python train.py --num_hidden_layers=12 --hidden_size=192 --n_experts=8 --experts_per_token=2 --d_expert=112 --d_shared_expert=128 --hidden_act="reglu" --moe_layers=[0, 1, 2, 3, 4, 5, 6, 7, 8, 9, 10, 11] --router_score="sigmoid" --normalize_top_k=true --routed_scale=1.5 --balance_loss=0.00232 --balance_bias=false --init_std_router=0.0237 --lr_router=0.000552 --vocab_size=2048 --norm="rmsnorm" --norm_eps=1e-05 --tie_word_embeddings="early" --optimizer="soap_variant" --learning_rate=0.00735 --max_grad_norm=1.0 --batch_tokens=[32768, 65536, 131072, 262144] --max_seq_len=768 --train_tokens=298100000 --max_steps=6154 --dataset="wikipedia_en"
Below are experts of layer 8 (counted from 0) of a mixture-of-experts language model. Rows are named router (the router's row for the expert), gate (a neuron's input weights, with its number), up (a neuron's input weights, with its number) and show model dimensions 96-191. Each number is 50 + 10 x the weight over its row's rms, rounded and kept within 0 to 99.
Before each expert's rows: "comes after" lists some tokens at least twice as common just before its tokens as in all text. This comes from a sample of Wikipedia text that the model never trained on. Tokens count by the router's weight.

# expert 5
comes after: " |", " 19", "|", ":", " 1", " 18"
router:47 38 41 58 44 57 48 50 53 53 34 43 70 54 65 53 64 54 53 32 53 54 56 58 55 38 35 43 49 59 38 56 47 38 50 51 58 40 62 60 53 67 67 60 52 59 51 33 40 50 48 50 53 32 59 33 58 68 45 45 38 49 43 55 26 40 46 71 64 37 49 69 48 61 54 52 42 43 55 50 59 57 66 61 40 49 45 40 50 47 63 45 42 42 55 62
gate13:60 44 41 45 45 64 53 51 38 54 56 50 53 52 47 46 59 46 40 60 42 63 50 50 29 52 52 51 65 44 53 70 37 51 56 71 44 48 40 65 47 69 51 56 42 62 36 56 35 52 35 42 68 59 62 57 55 61 48 45 60 51 16 44 36 30 48 34 41 42 60 55 50 49 40 57 47 58 45 54 47 41 52 61 45 42 44 50 43 41 65 59 43 43 32 49
up13:72 50 39 51 53 56 12 40 46 38 66 50 51 39 69 42 28 63 56 33 47 40 60 44 39 49 52 59 42 31 40 71 47 50 44 64 66 62 39 45 64 42 56 44 47 53 52 44 46 36 32 58 63 51 51 65 42 44 39 37 60 65 60 36 39 44 39 52 44 44 63 61 41 48 40 67 46 63 50 61 64 45 46 52 51 49 46 46 58 55 54 35 44 49 28 55
gate14:60 61 58 45 36 66 50 44 46 71 27 54 63 55 60 55 56 70 49 41 61 50 64 65 57 61 44 45 46 67 50 69 45 36 55 49 51 49 65 59 45 42 43 59 37 35 48 59 47 61 61 53 34 51 49 40 59 55 51 65 37 62 47 40 45 46 47 46 64 43 59 53 46 46 73 72 54 50 62 43 53 58 63 64 53 67 47 56 39 47 64 48 50 39 41 53
up14:51 24 52 69 50 55 44 55 57 46 65 55 49 59 29 52 33 46 52 56 60 51 54 51 49 44 51 37 57 59 42 50 41 54 50 38 58 42 34 32 44 60 45 49 40 47 49 28 56 50 38 46 42 55 55 54 50 42 25 60 64 55 39 34 51 60 59 43 42 48 49 30 54 51 51 40 70 42 52 53 63 40 45 53 56 30 45 37 55 62 49 67 46 59 44 59
gate15:56 42 46 48 45 55 42 46 57 49 37 46 48 46 42 56 53 55 46 51 42 43 48 56 35 45 43 31 33 59 43 41 53 46 58 76 53 52 66 65 32 66 47 39 56 41 53 59 54 49 67 59 55 44 42 46 51 34 49 33 59 38 37 39 59 70 47 74 50 45 51 51 57 58 47 72 50 67 57 45 29 60 47 36 48 53 24 42 50 55 56 53 48 44 49 48
up15:29 54 56 42 52 41 67 33 61 54 30 47 77 53 28 43 58 56 49 45 55 55 51 58 43 54 49 47 47 30 46 59 48 52 42 57 38 56 62 48 55 33 23 53 42 43 57 43 55 48 50 40 48 54 69 61 48 44 39 34 42 46 53 76 55 66 47 55 53 27 63 51 44 51 46 42 59 47 57 58 44 73 37 58 49 43 61 40 60 44 57 55 44 60 63 47
gate16:50 49 52 65 50 58 66 44 73 46 50 51 66 71 58 53 51 45 44 40 63 76 28 43 35 34 46 48 66 73 62 69 53 41 50 66 49 63 49 61 37 49 49 48 35 56 50 65 53 37 65 43 37 44 35 52 43 50 46 52 27 49 44 42 48 47 74 63 57 48 53 52 56 45 49 48 53 64 46 52 33 45 40 55 56 49 59 62 60 50 40 52 31 57 36 57
up16:48 44 61 51 41 38 66 56 41 40 40 52 43 65 60 33 36 74 44 61 38 67 55 51 35 46 34 54 46 37 51 46 40 43 57 59 54 56 42 62 66 59 46 59 54 62 49 42 39 53 44 82 42 42 51 61 59 58 39 45 27 61 53 59 54 38 44 55 58 62 50 60 58 44 62 47 57 38 55 36 41 40 52 51 62 58 48 41 54 58 63 48 54 45 53 56
gate17:68 55 53 41 60 55 51 48 65 52 54 51 66 54 42 60 53 55 53 45 50 40 43 66 66 50 31 46 52 42 38 47 48 29 49 40 45 56 75 47 46 54 53 55 45 37 39 41 38 58 31 31 55 54 63 37 52 63 64 36 59 47 37 40 37 36 47 58 56 48 69 59 53 42 41 60 28 64 55 59 45 60 64 66 56 41 46 59 56 30 53 41 53 47 68 42
up17:51 57 61 44 41 50 52 45 52 40 45 60 48 56 34 51 59 52 53 41 68 37 53 43 76 63 62 42 61 58 44 51 38 35 44 43 57 59 33 49 58 48 51 51 41 44 40 52 67 47 42 45 49 50 43 52 61 52 50 55 36 56 49 62 37 56 48 45 53 43 49 65 57 63 34 43 29 59 49 52 57 69 59 56 49 69 55 55 58 26 56 54 48 40 57 33

# expert 7
comes after: " |", "\n", " (", "|", " 0", ")"
router:58 41 52 52 55 39 32 47 45 41 49 58 59 45 52 55 64 60 41 48 67 44 61 49 57 41 63 79 37 52 51 55 56 61 51 41 55 33 64 44 61 70 45 45 65 40 57 40 38 50 43 48 47 37 59 45 55 50 41 48 47 51 54 59 34 35 53 59 56 32 45 68 36 56 48 46 43 45 53 36 47 47 35 49 43 48 77 67 46 61 61 41 55 43 72 35
gate13:57 36 36 46 60 42 66 43 51 44 50 56 49 56 37 57 54 46 30 65 47 53 57 50 54 63 65 85 63 33 46 45 49 51 55 65 48 50 50 48 55 64 62 45 54 41 55 67 39 41 64 49 49 47 54 59 45 60 29 41 37 51 38 67 53 51 46 61 52 61 57 59 47 67 49 45 62 61 54 36 65 53 54 60 58 60 51 58 46 45 39 53 48 45 50 51
up13:39 63 44 42 54 37 48 68 58 28 55 68 25 35 43 32 54 44 39 51 37 50 51 54 49 54 45 47 54 40 58 41 63 53 58 41 64 53 39 35 51 50 59 49 59 45 50 41 52 56 38 48 53 37 56 34 41 60 42 39 41 56 54 58 63 57 48 47 56 59 50 47 44 44 54 41 36 44 49 41 57 34 57 53 46 57 54 59 40 49 30 53 33 67 61 43
gate14:53 37 55 50 52 27 59 38 45 41 43 61 47 49 37 36 48 48 63 39 69 55 42 43 55 71 46 35 38 51 48 49 53 39 62 54 52 70 65 28 62 41 58 43 50 64 57 55 56 52 45 62 54 17 62 65 54 58 36 48 69 57 42 44 55 40 48 45 67 51 67 65 49 49 52 55 44 54 50 24 55 35 44 66 51 43 45 46 36 42 43 44 57 63 63 44
up14:44 39 43 57 43 59 52 40 42 74 38 48 52 34 45 30 48 49 59 45 52 45 58 38 45 54 51 57 55 73 51 38 55 48 52 57 53 58 35 50 67 76 64 68 52 62 56 48 69 43 61 62 34 58 67 69 41 53 35 50 51 62 60 49 43 42 59 48 43 44 37 50 57 61 53 47 54 61 55 46 44 41 39 54 53 69 55 44 52 40 43 63 36 51 50 45
gate15:50 45 38 56 45 49 55 53 58 36 44 39 52 57 44 50 48 42 37 64 38 64 54 42 57 51 54 47 41 59 51 62 50 54 56 55 55 67 48 29 50 53 53 48 46 47 71 32 46 46 46 56 67 39 44 36 46 34 47 52 63 69 46 74 42 50 44 52 53 50 45 20 52 61 56 60 54 67 50 61 48 58 46 39 39 57 54 64 61 50 66 57 55 50 75 52
up15:43 48 41 42 57 62 49 45 46 50 52 35 38 59 40 52 56 64 36 66 63 58 47 43 52 43 31 50 52 58 43 26 52 53 65 39 65 62 50 49 57 47 58 24 72 49 52 49 23 58 29 39 61 53 53 46 51 49 51 53 45 55 49 40 51 53 40 41 35 50 44 39 42 54 51 61 65 54 59 40 43 59 60 68 66 36 50 44 52 41 64 39 51 52 62 40
gate16:47 53 38 49 34 43 46 58 32 56 43 64 61 41 48 63 42 65 41 47 74 69 38 54 51 57 46 35 50 73 51 55 44 47 42 34 52 43 60 37 45 54 53 51 65 70 36 51 38 48 54 55 67 68 52 56 50 55 35 58 42 42 68 66 40 44 49 50 61 54 59 57 45 45 40 42 26 51 24 54 49 37 40 64 52 50 55 59 57 45 48 57 52 50 42 43
up16:69 54 43 55 43 56 37 16 40 45 68 45 55 32 60 38 53 58 46 37 52 52 53 55 58 46 49 63 51 51 47 51 49 43 54 55 54 48 55 52 52 50 63 42 30 56 64 60 44 49 41 35 49 46 46 45 53 45 41 25 67 55 64 43 47 33 66 44 57 28 34 41 37 40 51 53 61 51 71 45 46 52 47 55 42 45 50 54 82 38 31 54 49 35 60 39
gate17:62 52 41 39 35 67 68 43 77 39 53 61 35 39 52 40 62 54 45 47 63 32 44 58 58 35 46 58 25 37 35 46 47 53 49 55 42 39 61 38 56 55 58 46 56 39 33 32 35 63 45 34 47 55 47 62 50 63 53 40 53 41 45 37 61 45 56 41 58 58 50 54 60 69 47 38 62 50 50 50 52 46 60 47 22 50 57 50 51 56 71 64 57 51 49 40
up17:60 34 44 54 49 46 46 50 43 56 52 43 50 57 43 49 57 45 53 29 54 32 50 55 66 49 45 47 56 55 51 51 47 51 37 55 63 57 57 70 39 43 46 51 49 45 50 42 70 61 51 55 38 36 54 48 45 42 45 61 54 60 56 34 43 46 69 46 44 46 42 23 41 65 48 37 46 41 44 37 37 43 52 48 51 27 59 48 67 51 70 68 61 45 60 51

# expert 2
comes after: "\n", ")", "\"", "==", " =", "==="
router:59 49 53 43 55 41 51 37 37 39 59 56 69 52 55 59 58 48 38 36 48 45 49 55 71 45 55 67 47 63 57 64 49 55 52 50 54 45 51 53 62 48 61 44 44 52 67 40 46 59 43 53 54 48 52 34 80 61 37 49 44 43 40 50 48 44 60 52 65 42 49 56 39 47 30 42 52 63 45 49 64 66 55 37 41 39 47 61 48 47 47 54 61 56 72 45
gate13:63 38 51 46 43 60 52 54 57 61 42 52 45 59 60 46 46 63 34 45 82 58 46 36 59 47 62 32 69 42 40 64 37 44 38 69 42 56 62 75 38 50 61 56 31 68 58 30 50 48 50 40 49 58 38 61 63 56 43 37 60 55 43 44 49 52 51 56 40 48 60 51 61 38 39 46 58 40 55 62 64 48 42 39 44 43 40 52 59 44 27 43 49 33 66 37
up13:35 57 51 46 83 51 43 45 57 57 60 48 39 42 53 55 52 57 34 43 49 49 38 41 25 43 36 34 56 42 48 31 44 36 65 38 57 62 44 36 51 64 48 50 50 54 45 54 55 47 39 48 50 66 54 54 45 35 59 55 48 33 57 64 52 57 42 49 35 49 52 50 29 41 64 51 54 64 44 51 46 42 36 43 42 52 40 57 48 52 64 50 43 60 53 54
gate14:56 46 35 48 48 45 55 40 56 53 48 56 56 59 48 37 54 54 42 54 50 61 63 47 43 56 52 48 57 44 45 66 42 37 41 56 63 46 28 46 51 54 52 28 53 67 36 57 53 49 48 50 42 41 73 66 45 48 42 39 38 43 45 32 67 55 54 39 66 37 42 35 57 37 33 56 51 70 40 48 48 66 52 49 37 54 57 55 65 46 47 58 57 46 48 49
up14:38 59 54 59 47 39 57 41 80 39 49 42 33 55 31 48 58 51 48 69 53 40 45 56 48 44 41 43 79 52 56 54 59 51 50 62 54 59 52 43 48 41 77 48 55 54 49 57 32 47 40 52 54 58 51 54 50 43 55 42 30 52 54 47 44 58 50 49 33 54 49 47 37 39 38 57 51 54 43 34 45 51 48 48 68 66 53 42 72 48 31 59 40 52 44 50
gate15:50 48 64 50 63 44 51 51 41 55 63 46 47 44 52 44 30 52 28 53 54 71 60 49 42 56 44 62 61 44 56 42 33 51 48 34 57 54 43 40 41 49 60 50 67 52 48 57 50 44 33 67 54 44 46 57 77 45 66 43 58 34 43 43 68 52 64 62 39 59 60 41 54 56 47 50 60 47 33 40 53 38 55 41 52 62 30 58 51 39 37 54 48 52 52 51
up15:51 60 53 45 51 67 54 54 51 55 53 61 45 43 44 51 49 67 35 55 39 50 48 46 48 55 56 63 44 56 47 41 62 65 45 58 50 57 45 45 48 56 39 67 59 45 26 52 29 24 36 76 44 36 53 31 53 44 38 62 44 38 34 40 64 52 47 58 50 55 45 50 35 47 41 47 50 50 54 71 52 41 57 45 55 69 37 47 54 39 34 44 66 67 49 44
gate16:52 66 46 39 43 58 56 35 49 57 56 36 54 50 61 44 75 63 45 49 65 30 44 52 59 45 42 49 61 62 54 53 47 42 45 54 52 54 47 38 67 36 58 45 39 65 38 62 46 41 31 53 60 27 53 31 43 56 38 67 58 74 65 53 38 51 45 47 56 36 44 55 64 50 66 51 42 37 57 53 54 43 52 55 54 36 40 44 40 49 57 68 59 60 51 61
up16:55 41 58 54 44 46 61 55 47 55 47 50 54 46 59 29 53 39 57 50 41 70 57 59 57 72 37 37 79 42 45 34 60 45 49 58 51 50 53 64 44 35 67 65 41 67 46 56 46 61 47 50 46 52 56 58 47 50 56 47 69 49 44 53 53 41 67 51 42 48 58 61 41 54 51 64 48 43 52 45 65 57 51 39 53 37 49 49 50 46 58 36 64 52 39 49
gate17:49 50 45 59 33 58 54 40 47 61 46 53 53 39 49 34 55 32 50 37 34 44 51 49 33 33 58 41 57 27 36 67 45 33 47 56 52 60 50 57 55 60 44 71 52 52 46 40 88 60 57 57 58 52 57 48 56 27 49 70 55 48 57 63 51 52 47 62 48 50 56 45 30 44 56 59 52 65 45 41 41 60 47 42 50 60 55 53 45 62 72 38 47 48 40 42
up17:56 56 58 65 69 46 26 55 45 52 48 46 46 39 59 62 61 47 64 37 48 56 47 46 52 59 37 59 46 51 56 48 49 38 43 59 49 45 36 44 57 59 56 29 49 45 52 43 20 59 49 59 56 35 37 48 39 53 48 36 42 58 47 45 36 56 51 42 38 53 40 49 51 39 66 49 59 41 63 57 49 28 44 63 49 47 44 52 48 45 40 61 73 47 40 51